From a checkpoint of a small mixture-of-experts model trained on Wikipedia.
Size: 11 layers, width 96, vocabulary 8192, 14.1M parameters.
Below are experts of layer 3 (counted from 0) of a mixture-of-experts language model. Rows are named router (the router's row for the expert), down (a neuron's output weights, with its number) and show model dimensions 0-95. Each number is 128 + 24 x the weight over its row's rms, rounded and kept within 0 to 255. Numbers have three digits each.
Before each expert's rows: a language model's description of what the expert responds to. This comes from a sample of Wikipedia text that the model never trained on.

# expert 5
It responds to: Verb stems and roots. Verb stems after to, was, or the, often split before -ed or -ing, as in use, hold, withdraw, serve.
router:130133102108156149134131116120119095132126106124129130138122144137144119078138155147146116120102159139136152080122153113167160124134172133095154085107094142143081115135109134139119107111159156096116105124105091124073091138108099131108133141100147115100070089112132179095164100134112129168
down2:141121128102137128150184119124146187174135105128147090163120169108146165124121151129138157092105140127128152108132113161072143138138091090165131134120154134115130073112125117125154135148130141124161107116149165115107152115122092135173114149117132152119138114117137112086098164130070125145
down3:141105115171152085141152174127126121125105138135111113165146120160134153144088126160078135064155118159094106147100163120117125121163136103165153112132124099087142094097141141133123103111112108156091154134125140141137090153130142117161133124122122168138144117182128118121107127113123122070
down4:149157077142108152103134124132135150152118109116131130109127159105159118112191100164141146121195114099126101126102124159138051122121166121150116136119114115120118119109120166149142132157096110118129170164135152104087123130137130136161114114161146107129124113106076124104129134126085146104
down5:127178127105122089152120165120128114118105145097151173138154115110123144125136112091134115135074131111125086144136150130095137118163113122119091093151122150144113112117138181133144130118077137117107132137126132094132151159090147163126113131132134026146119114109124154129112103139148153102
down6:166137126117106078136138167123132123139124143129091089139180130079110138109154115105128100097141103103119121216139152136107112146157188130150135115111152156162141142108149139127115128129072130145144142122131131161169131145110144155137137139119162092151156143109099121145141162141131129114
down7:140113123129139116132164117115112157137138111139107162130133136127157142117096145105129124121107155156096072141139098162125117174139113108135094105108143139103105146157119153157126079129167130143172082124170160127115143134094156132144173167152108132140171133142136156113104154084168079111
down8:136144113109162112047128137110135154130143135085153132131111156123124137165111122185134148107105150139128150093063150141134146148123129131106110083151109128141126151125115123174145074085127107097103127134117138131125118142126107096099127115165113202142104154123147101125138116136137115123
down9:149184167154114136159154144118118138151151185139136091114111130154177148090130133111161132103125135126122107145107081118146123143129151108140133138116150104136132128168142109107086152166165159111103156145122093144153106140138129174097154106133128085152110100116134162091151090128140107102
down10:126145154120168115141126121107109161190115111121153107156146127124124126121137147110101130107143129104091131154164137128102100152117114155129133100120113097128135087109144145080149169132161169156126161122165118102101137132147163126084127125123123051125137114098146169085110130120104167106
down11:147135132109111079101109126140116117178090116124130144134154139154124118185095141119130131093149155140123099154130118133086152084127142114107139142114146158129111133126147142129112135133094098114099112087151137130124119156127138133153140099117141230157171153130119114147103143137108174161

# expert 15
It responds to: Prepositions after verbs. Prepositions and linking words right after a verb or noun, such as with, for, by, about, how, upon, e.g. "consult with".
router:134110088091116156159102139102134119129171112143098084130127124154182133071149130107135125118093151120173154103101099108161128138156149131108129112108077132119094151158120111090145124122133132090100141140085091125084100154112106124128127121126124103137136094124143174110148091120119113107
down0:127143123124149140156105129143146114169136165125111147088101173109128115109189098098143124147138089097102143123147144145129054127114116114141161123114109150125160100108127099141115122139152112160155131132118140146113127154128143151079076111121125049135115122105136088099129125130133132162
down1:133185126160144114140120148148116169142105168158099149152176173099116159112137119138118073142150124162122091102082115116158108120103134123112088135122113149110109118136122126097135125073114114139125123129158135123108124111117121135127138151115110089158118128115072132112175147130114119064
down2:120126163098129184122142145120096148161141117108129156124119118116135122148143101101148121104121154079127123123156145122128105131103141111141107110119147139085128087135189099161134185156140120141128079113136154193058144113126111141140122132105130080143114142139105121082133130107124123147
down3:137123109116133090108144123168114182140104118148132134164156098126131104116151129159151141093109100089109155172136108114115154102116095144140145098100091122093124118127106142115107150147123132113081127109182084130138097149184133130112072115103135094081130145096119128128116107146104125143
down4:091109115126146093148149158141163122121138109155097143136154159155178160115160154133149168134091141123149173101086129174140107136120130102143142113136137132147124145117160155145119106163117099091150107110126137071151165102130099145140129094163130132135102158119099119152129110140095091166
down5:133153141133179167130118106090119134149129126151103126107137116083117116170098089151121126119148108140095108130156137118113170151142119111161120186153132129116128104141157173129163148105128113132085115094126131188122111107115133125125139131111181182121170152149152126117139123147127107076
down6:110093155090113161124149155135113076127111131119082115132111147131119152106125153155094149147156127087137103114147116109147139103134131146107146128112096138159135101079156118159110116150159099103065118145135130132163117132108060100106126104144125151118104106167106119179149143122116119100
down7:127120124083127149175117112111115157129156130151155118116121153113151175104131148127141144111133116118129135129145117114124141144134115183171120132109162102172118108106129140116111103122184090149088130157146065140137136101105126149150126071134126137163131177141112141085139186146153124143
down8:141136118105098062121144118133118092135124135115148103123159133130110124138124130113141106137089144154119157116161099092111132176136080088124152163125132149083176085130097141093069114125126142164137149106103143134112142159115145140100125145119126183148092148124139121146092093097131131116
down9:178147151139118144127117141128137158116149175093124117148080145110140153140111129144088138135098102109133113110137123137153128160112168148136135114120169154149093170065154125145139117122127139190110067115109138117123128122149138112116170093140158110116111128126135096156161116078154143148

# expert 33
It responds to: Early word pieces. Second or middle pieces right after a word's opening, such as Com-un-ión, com-rad-es, acc-red-itation, ab-ort-ions, p-ush-ing.
router:117103105159130138118095092094163111123160145173107125135127155160165127125124109114134147135108125134158116096124123091115142151113156130146138099135131127126075127129125156124142099148134187052096126119097124122063117120099097128122127139114142070116150072142126149122157139131109129113
down2:134130139155120143143102112138123147147122164151135129117183118139126152112157082115131142094121122134159132135106191101117116139141112136152114141136100147106095135119160112117103130115135190124122150159104112125118124175113112148128129129095163057106094097144116174066162145151109116141
down3:131093145141115117173127114129141094121102110118135145131162150124140136153092127084075116115129141137116117093194126128170114142099136175090148161140173144135125158122120145108132146101147164162125168115123138112119112083120118112119187086117114153153124106101163141157161129137131104128
down4:121132155092105101110146116143098139096128156104163150173122137126187152133123126140149129124158143137089118117125131167136122127123135126099122129140138154137120123130112118120073130148100076092090109088101099181151091102091144118180110112118179149118146135128135086107099150128111103111
down5:102155148081125129090154124084172134149131127151098142160116114124078135137142089128147123147136119132119089106128109151088105142087122105161113079127079139107160135127120175094147068142160145117118129135123112125148165112141122127158130121161111156146127134146171112117085160130116126154
down6:138143154109145172148137147159100078150130115119117132138149145129113106117145143140123125141124117142092130175156114166093174098095141158091118133154105096187162117148156155132149113126157111137161144140144135132091120111162156140170179134112148165160129144116116095133137160115090144103
down7:111135133127108123138120143148106124097153119096100124119135116125140109148153147136166117180182127134101137174177118139151107181161177115101166148138156061154117141090137169116120161118137087126137136139108128124110159106107120146145144148142177137158150144109131140113141149125123105166
down8:110132128127150130164152123111141116110118127142101126135129127122155125135116146146115123152151124132132116115148149138142143144117128127081140126149164131132124137106134131126123101136130123109140101085134135135114160116133114121148139140130136255114135139125120127136122141131114138136
down9:168101137090151115131150085135138144172120099164152178170116102079114149134107128116143110117147153142133108104136162143117145114101117124123136113139101123121158129137145095130173118181092139132152107112099117123125103135122113151108102149144069105075124166156151125104120098102140114093
down10:174122169111175143139128140121128100110116117140117131094112087091165089081110099143122148131133092108140150113106144111125175153122163163103123115103155114132162103103174123102084102139125129115116131114135160173138141147125176160116128129116146108115099118123111129103138099091162145089
down11:140107123146115113085084169144114114143154133106122117106094132164125116158116111147115119082110097157157128126119147124082091073143095149161135113141117124132110136137097156118106123119128116109160128112108098106115135114182117103125110128077105061171126135138089103134145102123085146131

# expert 8
It responds to: Abstract head nouns. Head nouns ending a noun phrase after an article, often abstract or technical: application, decision, research, system, property, event.
router:153119101116138157140121102113122111115144142169114142150151131132150114097143129121126135131126131103157111086111126147134114160108147126099126115086118144114075146121132101129127121131121148084094138137094069139100070181113139150134136138107139126106129090139083195077156099116085115143
down2:123137116130125107132115161129127133155126114141166084148077166137136147135122098146105112155124162116106177090107094123111147151122114079137119093138093167135130102146084107116165128107162131135129107104135106127137134128178066096093148068114150141106133129117140107152116082131124132135
down3:164092136164094115135138169130133114126140088123079130084117145102132136116134143110109175143129093094159117140058113118166129111140100123128111089115158133129128128135095150103163137132147142102102157096135128122138126168140124119105113149126117105097119128146099111143148046147139142095
down4:137116142108152131106140125173147074115085076084131133138118077139149113165152137144104163133137073162104133150130147136142171132132131096150167152142116138141131087146146133112139122097082109114137135108104125124137151153155145096148148119099119126105110106125183137163085110157133142133
down5:092156152151165137115152115126140110125144104111117149128075081133136108117168138133138149144087113141119144106111112101117118152099123127124105087101124094113134147139150092113131198145157134144157136143126088104091134132158105144130150098148124065099128114123152180097131169158121141113
down6:097158120149118145117095157119176153157087155116095079107148136087119143083110130178168117143102118133133087109127110129131123106142116149135167127123097160126151096122155080132145115137158117110126105076139138100136153115142134145120137152107146104122062117107093121115136107107127140160
down7:115135144110108157146149116103171130124161142142117154106110137107126107150163101118112152119112093068114136140180187120127103121113106097131064153141132098129112114130170171097087130122114123128101099135171144125143150168105123148139133103150121077146105144137144135101133108109118093145
down8:101114146140117124110138150116108119131126141131118119140143116119125109123125110089128167104122129138093124121142119103079117129140108127117131140109178117090090101154096155134152120155139104107159128149102095125139099115105159109167135154122161206164091119115119124147093161058129074153
down9:109172117130122109139125137119142142147113130158129079102141146152135095097129098125105111106094119148165131128098149141152141132121136098134138118148139099124135109108095179152126081136107156115128103110127136130128158109087143147121089177087119177090142134102063134130141074114141082146
down10:170146080105123138114161131115147130113140154151127157129090110130103156152146105106140139123169187142126158131132118159164111099106109090133157130115078130101086182138129098114138152140147159131120087166133151133113120111159090129106124120127153157088152104155134153151161115109107102132
down11:140134093118130106172154108120129149113124114142140141126137146130124120164124126149081107115116156129133090129089138103116153099093165128162120165158123146111094156135148160173162134104075121124135102108127151114110145092155126108146129133122128234121120132132093104125108137121155117157

# expert 2
It responds to: Media and entertainment nouns. Media words like film, TV, music, song, radio, video, love, often inside quoted titles, plus capitalized opening pieces such as Bab, Ab, Y.
router:131111099134133140170104115098161143148139109143128127154124108145148107126137108107139109169129149133122133105130116156125152143083125123122121099130123137140053154145148125114159144126137158093133135176097143124094059161117116140131133147125113067093128079148094147061133108140118135123
down9:126136063135132161133149121117102086139150162102132098106121127121109160105129100140119109123126133105131147092156103107131130138148203183128133148133142145111134126144158140113084142140111160154093156126118132131104109087122133121143128136134131087148103127070072161130112164159092128132
down10:125117088147168131110093113107166157137152147135150163116105161101128126088117106152122117110129170157190127107105058136171126094136113123131108097130151131120163132166083104147116149132176170134106157114118116135107126145134110142111121110121128160119166114115124117110123110125165151160
down11:158148118140125143140075109175123149149116149123143124130118093092129131153146133115110158166089112114128141085066112116149108120109133084084109107085096111120132149136094158088132134129097120114144134127133171155130123167123119100113109142129109051111118136136138107097139149138120163148
down12:119138099117143067104124098185077150152140114122122089112110114123122143092191160140132110142121126181144140131134135119110125113102126127137108147146125173129090157151086139091103120146132122126116142127140101104114116156118097135129112137103119061147114136073154164136132146117124102146
down13:117134123118112096085147167144158149128117098124147116139109091125132153106106156111145090116129146124150132094118147106163178093111077150121133116150145186117160145105137113098144148150141163122097128134075096123122113127092147150157128147095123181093128152163136097149147155149130146109
down14:114116118140122146153092131123138138133131134110174153134116117137124117137097136148154098166154116110108160131114138133154144112100146116115112150150148119154116144139132123140167119116125098135136095088093135113111125137093112119144123118138138255116161135123132070114134137116131121133
down15:130102124163129137164152141119110110159154156141123164121133127165160177110110111145130155084131126149097106100144084110148100108148169129121119141129151123114101137120133144139139100121161134089128143149107143133156119101140123155148134111147074032141123151143158142100122118116078123144
down16:119118176119085130120123130168117130139113108116131153120118149127113116163132161136138146126127140130140133083154102157119147124114105145109135165133131077112134138108083088175110145136127123118103124132110108165147131123116160081123138162117127241155151150121135098164110145150131143129
down17:091124092147140123145132123110121130127127130125118134165140133110125081146144120151078139126132154135100115088106119167088139139136138096165113116127129117139136112146149081176133126114145126134135091111115131170115126153140060121069119144105136223104112150116131132131123085135121136147
down18:142145133138119179162132137113122148136173152109139121112112140125157136134111117140101139110092117108153159129090169113143102141135120117145104101143155108142147137143187167164106114104163161138170143098134170108104154141114105134102145138161100086113082079115131122152179094118112127131

# expert 1
It responds to: Sentence-ending periods. Sentence-final periods before a new sentence or section, plus contrast and reporting words like but, however, said, although.
router:110118123137133155157105114109116092143128106144115086142116132147169136088149145109159119132120110112161132094136136121153106175090147140118117100128117119107123103147095133115138125127150143093130122184097114145078111159106121168135148115093135080102110096129109191067162108154117137122
down4:161110120141120132122130155161119117153171153140093117138149172159113101149133188097106161120130108106158111133170166135136141147137135112131137134126144104093164133081147162104128117127117132119127133110172166117099144098145117092156149134068125126093109179128111100119104135081144146109
down5:102122144131165116131135136129117137150157191159143117131131135115142118124123142095101118078122140114092131089151142131108139122144107111127120123143191156103106102133099120110082107130150114169153100146128117134114121124135156100141165141149112226140157179116143107112127121103116118099
down6:151127136145125125120112104125147168151132145140090074148135177111138173055142122122125144128148127112109134097116049128130130111111133140112126133116162115123124094106107103114129125126098122131118112128087119144125116138111099113105145114130178095125108108186127161143162147162088129174
down7:108111137126128114126116099098122102142157146130139139138120154147142121129153127149093109081127109114103070128106118106151167139154128103150130147155124145154122164152102111148093142129127127122137120129097146109121112118159126113124119176127114255122127156093127096119094102122133136114
down8:161136102103130159183110165106164128139157118174114135123099115143142149137093117122154110150135119105119106140115085161123132083126098126124097117102110112158113121151094100130169125150131135158134107159116157175112116139121103160114167096129103198117114081160138126128121113166126129115
down9:112128107152156123076128134143164123131168112122113145145132123124151123150169103131115132137144091112150144147126131142141103110135128125107117097165115147108136141130106104094164138168120131108139162131129119120129129130142115142116122178137102003144086101080120137098106141142125119114
down10:109155108139128156096146146154147142157125119104114129147144178140141097129116111129149122086119165119079150111081120161156102131089150080118136144120137121115098124119110103140127119115134114131065107109144106105080106142089153128111152129148167127120148158149140108155146072144174106102
down11:149134166103156120125147093151147170116152142098128114115163192088107117109110119159150139119126137115137116103161117137140112129092137177143111128084134123092178084164135125132095103093137132110113113118134140135091120156136108161127101133151113091119100083168111146165119104108107150130
down12:113141137143134148105104097150122135167162144135134151126122094146141105131068098155097127106156126103139125128158169196094132110133105132110187130121128122123153107165124150136133141089123142050151160146146137109135150110148134175127134130149106132111132140143166123144111126089096126097
down13:136094115162141134113137140117134143206110140081119111136148120140087113133108125119091148126110112116137109127115132122160124104110098098139119145136118116174151133162088136142071132095136150117161104090133139128166140147153139127116082116128162134082137082155153104094171097153108128146

# expert 39
It responds to: Possessive apostrophes and nouns. Apostrophes before possessive s (tower's, mold's), plus nouns and adjectives such as war, sea, border, classical, bedrooms.
router:143131155107104132152135106080117104135129094135113141175132104105158121089148161105119109133132142130147115103147156106154110179121137132112112121114108166136096123127140122115134125106164126099115145168099123135077075119076097178139139152139131106125135081137096175087152138154116098124
down1:084178156155128116152103135108135138141190125148118115118114080111110085180103111095118146114138094120136088142099137140085124109105155097120090154067143118127127167120103103119122120156103109107130094148119106134172155128104147125128133147126114102149142133170123147121134126136133097094
down2:143135133122121116175150170104167111150137105129151129112112137109123116107106137170162128159114138130123173105133082108134103091116164117112094132132142124137170107144157079142150138126125127121120130125163145116109097142152184137145130122187113081170156185144128102109148118109096147107
down3:116104158137096098139156139124133130118105142147156140149101129092144158135098148166108097141211131125113096122142073139102109171122122121092123102109118135120157115106128124128169104130153133116135115092100098109090127128124181116124157135147176185112152141121140097125104145138127108105
down4:110100106120121137125096121139139134136142165138114150112151159101133070126093157119132154119148130129143092112110099112121136122118150127159145114124139093120112148143120108121110131135144119123159084086148125129109112131131116117088151158141124251146135091127167107164097136162119120133
down5:147126114088170139149150148110162114110095131150129112114146110121126079094130141125105148133153160147158114108131131117092128134132160166121186123132157136131148113101128144079126124084117136108157143130103123091102166153081094090133108123138157107086115098151140162109120140127194124129
down6:113137114103092148149114114135131157135120151150131123119062137075162150120125105123141154144156176105138189102202108124148144089128157142130117156130140121143136112124133124137168143157148108103124103138108130121119115126083123147144136093107145193154139098126110095152146148120114137153
down7:104119173144085124155125133106154156104139170116180122141154160145127151124110154108123137115126129132115120137132111137125159083152081131137095129140148125118111132125142115177147164101141132152096115128097169136177131120087134167102155100125107183109136144161170118112096178130138147147
down8:113150115104116123127142155155117121173116177131067118174121140134122166157100134114103114094145094114140140116140154170091156205129137105119124136119116137135156130131134161152169135133086078139151131139141157137110129144122089114094126147084094105132133098144116141108142118115129090146
down9:096121102141081087156160102098127120116089158113122124113166155116125123161097134136096102149172121109154123134157157116109117125088095083109106130128143120126146103094131139123123153123157157106146149145122115098106124133134152119119093131136107233127137133139160125153111121114101107121
down10:122137088108158160126159074084127137119141132118136103147137089133110160166088163177103124155145112149104202126106147112124118075096124151138112119124105106102135126132147128133128154122130117119135089130146125113139114120116129124154121155179153189117098144146140105110105125125165159143

# expert 3
It responds to: Section breaks and quotes. Blank lines after "See also" headings, "=" signs in section headings, and opening quotes in table cells, e.g. "Le, 'Action.
router:133074111128130116132115125110162097148179095129132118127129140098140106123125125111134083124103151090163128099112131138137144138104139157092112103132111158112107130140134113141138140133137157075132114141112126151069142148089129154106162122129109081079120062157124160097137079129091138134
down1:106106079154147106106149140142147129131143075173156121123126145099155121148106155156141103148113135131143119159098122101088123118116088147135112100156131175113138088135170119134124172132120091149129120123151097116133140188119115144094158090136166089144127140161113151150138165136109144094
down2:136153139135117145101072126155133135133149134119137130130121112118105123124151081097073149153113127130121126119065145153128111173120134122110135167114141076195099110157127157155111100106171117121114098113116146078145126145122166141101153140130148110119129134133115136135168099085166153133
down3:156136169142133134131153153115123120143165137103122118135162118165167151136139123154163133112150110161152096132135142149155133118141065087172099135121106118102093134114115103147125130117123132131108114134140154152136118125129150134124132163123111240117133136139112158197126132130131147146
down4:113138148086120110114122113167152077116145124154079097141164109158111089108138108167146104118131135125157163143143175108146142138137129114101118106135099153131139126116094139147126132143134160101134154136123079126124155112180105160123125150094142180117141094163072110116093148123106152119
down5:103098129130106117115176095154160124138123102115108068122103153114170103099140142164122137131135111104127086136100128151123160121106099112091082125121137136117164117134099098154114116135151121154140102097117131126140131121170148089122116124115154196097154087154175096154105122135110115130
down6:103153126121160137146155097118128120143099153141137089134114123102098095147150115115103156113123104158149116121133103143116082147126067087129148063126136144145158134101146110123077111112102137135122106087149091143134099177118109123105136121133150161100096114162142141146140088158144087120
down7:111138157154127100128159121132094144143105119098101154131131166086114133129155149132112134112103119110095093105134151095109064118151099141131105134123140130111160117141103172095160157134189119102108141124113111137103126144107132091129117114111108066129097107099168172148133150164140130159
down8:121161086147121126139132114119107145155163145132129128140097116126133108092109095109134121160084117118159142156113139123134107148106153141127160164122167149082128104101153160115102148140123127143145128149110131120092123137126110201099119137116143026122150139134098140112141092096133109147
down9:152127122144167166121148174110096175152119156138144107113127146128128169148156077147168134133133143112164154149142150066169139147153119143118133117109098118149132136152158144098176137111156138188131093118113115107120135111154101146111135140146085124143083112121110113087116148134128128113
down10:156179113127158102142132148091090117112083134114156076155153123147070123168128093120119142130116137118110143101164134110146101195095129121162148156098159129127145164108120160116126146145142148153112134124133149132115145118137124088103134123138114160113135147089138139077163111151135129097

# expert 22
It responds to: Name ends and titles. Last word of a personal name or title after a first name, such as Islam, Man, Polit, Van, plus it and him.
router:113086124138143178139075119102151113163148070124121133168117138152167095109149165093123103133112120126145111121121155158145155137116150163123123110111079131143101133139111151136137108152134081070093138147114123133075114114111121134114144150101140106117121103123088168111164128134135097124
down3:090114115094122119145132104122091137156117187087137149151159139170083129111143154136110126122155119117109090116178125124105148138149090109144094120183145122162123117106140193129101161097113136139119144110105115069099135108118129104137099113125159166153115121134116122127118141161145107134
down4:160097122141135096120110103174140097147067145108096131131190091141136138082126142156144126111131091163130147082119107103132112103127125146079130125089097102109116113136131097143100131108101119150121104090095121167132129117144093132140116136119138134141134130157123177148141159112132102177
down5:121113182062146111136115126145086101097146146123141130135120140152095121134093099097098099088139133148148123141126153145138116121105144122079119150161117121114110112116111150153123122124105136148128152161136086144136107152157101127132148120055107165087128189151159132155120100125131139146
down6:172090145102129107107139067118089133123139116130076164110170145130142104162094109111126129085159089121123133071130114125075156134129068165135144127161132146159123149121143111119128118131054137150147102105138129126136150143112100132128144136122141152118150123124128099113154125109123144139
down7:131126096147114086109090144116142090100111118137119138089152107127084106111124084124114126133064108136136145131138128160159121084139144138096138120125098119108115116138174141102137123102144149112120141166194121119132089116168149113170133115142144181155142126144157139092113119153103135089
down8:155163126146114131115127119072137137133141172097135105120144141162108175095148130140119129155158163114125148124142105130140122099117107085099151119148151103096106113171111108149153140136134189157153141126108128142092120066168103126116147131128136169140135161128136107175164171145133121113
down9:129150076134123136140155155122159109089120089134089102138105144134142138143160138165096181151152128125137107128123124107171150146124145170148117122127115127150171156129152135113139106097148108150155115149127126182140151097141076103132133106141159133143165128159134167135103179100136150168
down10:121104109118126110149134135121169131141129121146107121127151148158128130074168146112155152128094152112144132130107115135092118149153108148111152131094145120087134121165099097109110111119131153135124156132087124140112113125126135201149148167141112036109098115120104139107096145180117109139
down11:100114110123127058144124114099125112106129110169140081145140134094121124114115147134142132134123128151152128119157084129163134129157110114128143174137127169121125129127105151144127134134098105084137089133118131121128063131132127144152101137172138108168128107089126203092135107162120082142
down12:128118124116131103120143118115130130096146128098146157150153115119119124133103112156138127126167152108104133119126108107117137118110097122114113134118115127146103130132125111146122124126143132148124143110116118154147094134115104093127093136122146255115148144154158062113130149140113105127

# expert 23
It responds to: Taxonomy and infobox fields. Line breaks and values in list-style infoboxes, especially taxonomy fields (Genus, Species, Binomial), and pieces of species epithets and birth years.
router:113120140119140159138101120069131089184178123147122124153113132115154114137132145137141127145131114096163130105102135148158141145114168151107115102157094148137112098170121158127141094114147074075090137173122118124085105098116133190136138127126129113106143110132107153113151100121127105147
down0:125116110122159077134142100121107119116097142139137135114123176114149148140154130099149121161134093072120141182118159148138126148140150134108115144132151134068136101170117120107107118154111135089155132110149129104139137152158144152086124089126113034124114138123110166134112117120137112137
down1:157103124109084134156158148143146179126087137117117168135138130133134144114110149132136108154123106155141131148149063115135152115141182097064157162125175093093096116151154131137128130121162131151152170163083141133118123121125108119143112134147152092160117098103127122140119148125140148106
down2:141119140137133126122149093132143096124171118112152137098101132147129097134125096105132123116114110128141120185113161109103099106081157126148117120156113149161105082146131154092137130098123129088113168126144124125091163149115145177127152127092127044133082140126137126175150136138122142146
down3:113121139103127115071094118153142087126110132142160128094133115123169133142155101133156133133165126130117163119156139129135161097103140117120122089139130125136134152120081123145142110130131115118117133173144112128122129105128129100158146088127152251144132129148111096145111140090115147116
down4:094156150141103117152138162112132133113120127146153146119145143182138142117098095135133133124116117123183102130154110176081142105119150193132125137108126132111122171107140158112112149137081090149103130128125157097137180130167119103112175088115153083136135143137106115119126149118103163125
down5:152129140175152108133165116111133118139087166101157144119150086123168106134148082094120130136110130102099132166165145146137156161123103105107130143169148115164091145135136132090141146118133134138120064136130174148186156137132125128126141078117123166125100143118111108127148159136118155140
down6:120155112130116070128094148097149148095149113089151153111140151108153083150125153133149138154136136168142138104127100126103141145140117099127155166149148137134142120183115154131132154162150144100105161100113090139128147137114158090148127151105194161129113160087142125123120125162101148156
down7:129123124122132073119125112136080138113128177132107078087129172104111151098131138134175107114134148122095161154084112096143114122097103130158130189155158089116134150132120122140142163156125104153158110119122125101116088128100114140094114144134143154170120153127137127163088143113145126153
down8:138110085119139132097186123135161123102136150121124117129123108144116110150122136146123135127132163168129106114170165118116118106137094132123166119122146147095147119082129127140109110103138078130114109112114123185106104092113128130121142151123110219152117087110168130174139136098162135125
down9:157125133133187135133146144119112170114103154102120109123132151125100126140120146129107118166139134124130157100121142106128151151144125139141096140113167114175141139101177128145099135108133132165104150075121139148162123059151153073138131095110171183112118134135100093114161119115153124107

# expert 26
It responds to: Line breaks. Line-break tokens ending table rows, list items and sentences, plus heading equals signs and sentence openers such as They, Also, However.
router:147129107115141165124081134089137103151164119135128118147135161145149111102159150130144103124135153138145115123134132120163128169102168133114136093099111165114104115115139142109112125167152163090137157137131109110071092164128126161112136158117136092108090084132130182067150111109141131143
down1:096118143098142121114121137122114130126101109142156125131172142155159129125103133119159116148107115147151097136114178160115169091115160121126126135104141110125129122083109150137128137105129119124130122116138111113105134070122144118169129163120123245156151150114107135127118127068112144116
down2:127113125142114148114090085150151110124115086110147107112110128086134127104167107123119127133142115175141152124156134133141177079145083160100145127100163118083149146144098096130077121137124146130137143151122152108138152167132121146094112104122088099121124114121157086166178137161115147113
down3:095124115123102147155121139112140127131105071106121159104131131089135099130129112120136123135138150133177124088122131107123110096143148105154130120155112123158119159134142130100111139131170146147095126090173144116114164186137099169137126115121126061107105164140129138089158097159146138185
down4:134153113189100149116110087134099137125160134175132104130088125121118125134110102142084126116133136116102145132121107140131115100125113143124124156151104113079115070160119150108122096144101109126178145112126136116110134130122192177117138145135154061134095100131109121124122168133108110092
down5:147118112075171113120131152169150120141125164103141107131105159129112115135106135132109158118095130111110124140153096079072094115175135131141112145112090146114185084128146166133098148153140108132116134107146127119142098135182154110091171130102105140145131100136127127107163110133159128148
down6:155141151162158150119154161107141184128140148144101152123118138107119131127108111155126120080115136159162120121136170156127103149173097109104159126088143128160086136127157122163157082103077100158148116106145129133119141137117163123130168139140132157106160103146117117153175132126162117101
down7:148131161150135153124109099148117125123140100153126176142091101114097160157110118134124120112114161119095088133129094162137107130170080130114147098172131175140124090104146123138164109132122094142164130138122081127115134107139138115120131174131112181099156149124124086163132165092151115134
down8:125096121148118085130158103102118167094102176097177120103138121136115114153150106100135126146142119131138147122134153131131104122071163123093110126151153128188116141121125098097110122093152122143104109130098151144121136144144113121154095120132152134133096177099128128180192138162156139127
down9:145177148145125144100105097120119116151153143099117123135118112134109101093086142144115165155130104154168117125127132150137162094129133149106138114125127158148123116127138114157134124122141129115129103139115134163113118116101126147147160119163137255091183136140132098115120122140109124132
down10:154147164120151096101097145141141136141137155064081108109103141131114107110106115111113116122108140126132110116105162077127096191151107090132128128131133136147155090136153134134130144161124101159118158137172124126132142122185164096113131143110119182116136123117156132157154139151147168103

# expert 27
It responds to: Role and kinship nouns. Nouns for people's roles and relations after "the" or "his", such as member, director, father, President, king, and mid-word verb pieces like -ashi-.
router:142145158100159144150150109096130121139148135127090130141139144149175087080142132122135122101134157144123129097116123103148148182120148095098133111112120161118108132115126126144125126144129153100106137163098118106061098122106109181141117117116117100099154081139100198090131106116110129128
down5:117122131113092135117136152106137092102137119133115096123084129149114142180123104140075135176161141128131113103154135143151114146158108136094120110135107129127106115125102154136119115098135124140155144121158117133159149066188124104151131112152149189136152113170130065125144098138138147096
down6:120147110150149136144126111130119163127124108131126155117129121111146149146161124159145119106157175109141109108158095139130144117129087118103117147122141126111139151153127095163144111149142103124133127113104120124123123102140118132179172117133128255132146108130134113114097148127093143115
down7:143160108157099145109159108111122142134108091136111127131119153109129129142146091132119129126105146106113109106107097099145136160175121122127100120155113138148157149118113119104132130118145167145121129164138169125090092093128154153121113138122112023138074117128143160148166134113076129127
down8:138096152114156097168119103138111155129145127130123134116128110124136118148107132147087108131116143139125138128158131161116150157135090114111104162114138127136177119111126125137144117121132119150132143090106129141112149113135137142120133160150121255109159144143165105107133108129139156185
down9:127140109103133079151142109128146099105150138143149118136120145097091120143141129111110121127111185156132123130092144086138106144118100130089090112077149125162136122153117110117138119147128108127135117128152088163108149155143122132123075164188155064119106099101150100128152116128098117089
down10:117142093112119116120148091133148119126144110115122087092130146136131111113096142121093109144132140114108123169123192112164116126097121158091118128148151156149137109152132126130106151137123162158173198160111133101098120125157128116169070141178086162095123137155131104125121129122132144100
down11:132108135130098128154136123090157157166101114121132121128137119132117139121083122130124167149139148095120187143147086154115083110127094151091103165124161164163124121126184117127148159109122146138107100129169141167129117071138110134105154125102132133119151128136149075136145141146126161173
down12:125110130117138114154066133097118122080093095152125134131098083112120141131143130131102107171124084095130114121104146138154156095124135178137126110118104078127108148114138160165154103129139133157126093178149138125126097080134125121143150129128110150141134170137141153177109161151138135168
down13:161169174124110158115108136155081126141157131102182107141159145126141179117117102139084144156126124097130162132086178125129162112137118142169136122127117136130133149122164133104116131129098131110099171131102100110098107082127130143135145128153105096125136176115123118117154133130137176085
down14:120116148130102098166122125148141132143074139151150127161133132128131141112068141111118129122148127131085130117083133135130113127121155157105156112098124093101129070103115121108086147161152126144086122114088113121098104109138139105108142094082099148105192153147118161164141159132121115150